Weights of a small mixture-of-experts language model, trained from scratch on English Wikipedia: vocabulary 2048, a softmax router.
Below are experts of layer 5 (counted from 0) of a mixture-of-experts language model. Rows are named router (the router's row for the expert) and show model dimensions 240-319. Each number is 128 + 24 x the weight over its row's rms, rounded and kept within 0 to 255. Numbers have three digits each.
After each expert's rows: a language model's description of what the expert responds to; "comes before" lists some tokens at least twice as common just after its tokens as in all text. This comes from a sample of Wikipedia text that the model never trained on. Tokens count by the router's weight.

# expert 21
router:113119131140143116097102133098125115106146133096099152101111134103082146086107131122131095101174101081156095117135121135154146137151138118120113088115086101168134151163177121080123138141110118143119169126120139154124148145149158149186121145
Education and place endings. Education words like school, College, University, studied, collegiate, plus name-final pieces like i, a, ia in Louisiana, Arizona.
comes before: ",", ".", " and", " (", " in", " of"

# expert 0
router:149145155131135096143119130107140100151137153105166151117114146102135143102127108098109146098153116110116113145100132178149109152125154125108091122106122121096094097120108124118138134136135160129035096167115121116131135106117119132122137091
Verb stems after prefixes. Verb and noun stems, often after a prefix piece, usually followed by -ed or -ing, such as ex-ceed, admin-ister, develop, found.
comes before: "ed", "ing", " to", "s", " the", " of"

# expert 43
router:126150168104138134131153119083143096143105172125155110144118182153165129097127056140117102116116086095101076119096098166105155157091130114111163116117131145109152120135112120124107134129093143107058169111130170119128120087121131159119142157
Conjunctions and prepositions. Conjunctions and prepositions in running prose, mainly and, to, by, with, for, from, through, often before the or a.
comes before: " the", " a", " his", " an", " its", " be"

# expert 56
router:130173137145139133151162109162107147140139108115156152121116154149128168138116125084140128111105100117126119143107098154149169141124120109085124118155134168116095088110101133136122165138122139114091161104108144102088173130147155116198163118
Preposition of. The word of after quantity or partitive phrases like one of, each of, and nouns such as period, time, year.
comes before: " the", " of", " a", " his", "ten", " its"

# expert 10
router:142146165116096139164167124112122098113109148114087142129082119121120091135141113159097158114127107140140159141131079102099147133102118119127168114130156141141126109129135151153157159074149111114118164097144147118089122126127161126162123113
Table numeric separators. Digits, decimal points, semicolons and pipes inside numeric tables and data lists, such as vote counts, percentages and measurements.
comes before: " |", "%", " 0", "9", "8", "6"

# expert 2
router:095111144143160116151151140193146110128141143141138142176079101171155094094147139114155112143092116147127136128095097106135159139102110136142137115106071091127134133128115125153103112078081141103104162087141083122167123122122146097117152143
Punctuation after titles. Closing punctuation and brackets after names and titles, especially colons splitting book subtitles and publisher cities in references, like New York: or ")".
comes before: "\n", "-", " ", " The", " and", "19"

# expert 3
router:133142165103125155149125153172132125117138163136114129128175150139146145154106098144117100139141111100140104116127105113100192153114133142140099121122142084110124094140048061155161128077119158140082141143166115120099093109060134117128148151
Sentence-ending periods. Sentence-final periods and closing punctuation like ")." and "\".", plus leading digits of years and dates, such as 19 in 1960.
comes before: "\n", " The", " In", " He", " It", " This"

# expert 39
router:136132144147146126125144165159092108098146115091133139117111115123136159138123111154126148107136146069130150122130112152108173177106090158135103098095125115167102098125132109135145138113165151122150138136150139137155151103106125130121130124
Line breaks before structure. Line breaks after a colon or sentence end, just before bullet lists, section headings (==) or table rows; also sentence-final periods.
comes before: "\n", "-", "|", "The", "==", "In"

# expert 6
router:130147177109163141102118098109107159122123141151123122130106105172178109139127099135166103161129118121131106127134085145139175092100116096114153126147144148138125104140120088106121126115093077088110146097083154140096117114139151105132141141
Prepositions and tornado o. Prepositions like of, to, from, into, off, around in running prose, plus the final o of tornado in storm tables.
comes before: " the", " a", " be", " S", " B", " M"

# expert 28
router:079141075143128135141080161096134142133140104111107137142131132083105149135105131155119112135157151077107145103170172154153096101147122074127091107133129119113105109146130140134120123132134117125148154103099146073142126158147136120144168134
Name endings. Endings of personal and place names, especially English place suffixes like -ford, -ton, -land, -ley, and final -a.
comes before: ",", " |", " (", "'s", " B", " and"

# expert 62
router:135119089159146140100126173102148134137089107131162126134138096118095139113147142113111114127165099133132113125183147106157093107093143109127126139099147097125125104121135141120121124182124133158097123160116124177136076149142127145134151160
Mid-word endings. Inner or final pieces of compound words and place names, especially -west in Southwest, plus ackn-ow-ledged, Kans-as.
comes before: ",", "s", "er", "ing", "-", "a"

# expert 45
router:132106104109156153115069113140115138068141090089162121145149107163165116158120189147144119131172089142126157146103134115115142137091106141152151128140175137098125132107094139069127119106179094130150141141127126173130105140125143135122134114
Pieces in sports tables. Word pieces like ar, at, er inside names in sports results tables and career lists, e.g. Qat-ar, Und-er-23, qual-if-ier.
comes before: "|", " |", "–", "i", "ian", "ter"

# expert 20
router:132071096150085086123149122168144125098150110126159102146151136136101161093139109134132144113110098117072117060135185142146147126115092100114123128119147092133156114103158095136139088110152117092133102141140147106085109111137116126113135141
Capital-letter abbreviations. Single capital letters inside acronyms and club or team codes in lists and tables, such as CSK-A, FI-B-A, USA, II.
comes before: "-", ")", "A", "|", "S", "N"

# expert 17
router:070135113100137138117116114105172115195128123119092105116158128103137109116155151140125121123156167095108140125134157164104119166114139118160138136124088143142093122156154090122126126152153108117135126167119143118136135131118132144116121131
Copular and auxiliary verbs. Verbs is, was, has, are, had right after a subject in biographical sentences, plus name endings like J-ames and commas in lists.
comes before: " a", ":", " been", " an", " in", " also"

# expert 25
router:131084098155159096118114113138120120120128129074134145143111115138131095126122126141162103173122119110145135119109094145110112146126160136144111095163137100162105127155056155129143142152140157160105118128114150161156065116132152102127138156
Institutional noun endings. Noun pieces and endings in institutional or civic terms: States, population, government, University, Con-ference, Rec-ords, Educ-ational, Comm-od-ore.
comes before: " of", ".", ",", "s", " in", " and"

# expert 30
router:101140116147107156115144098149144123143142146127143110111153154136148141128145111121172121134175126172096118145144119128084143125098164154068134104145157119109138097115094136135119130155124099152111161106123089127145164068088123117083148149
Sports venue prepositions. In, at, of after championships, universities and years in sports biographies and results tables, such as Championships in, University of.
comes before: " the", "–", " a", ")", " 198", " 197"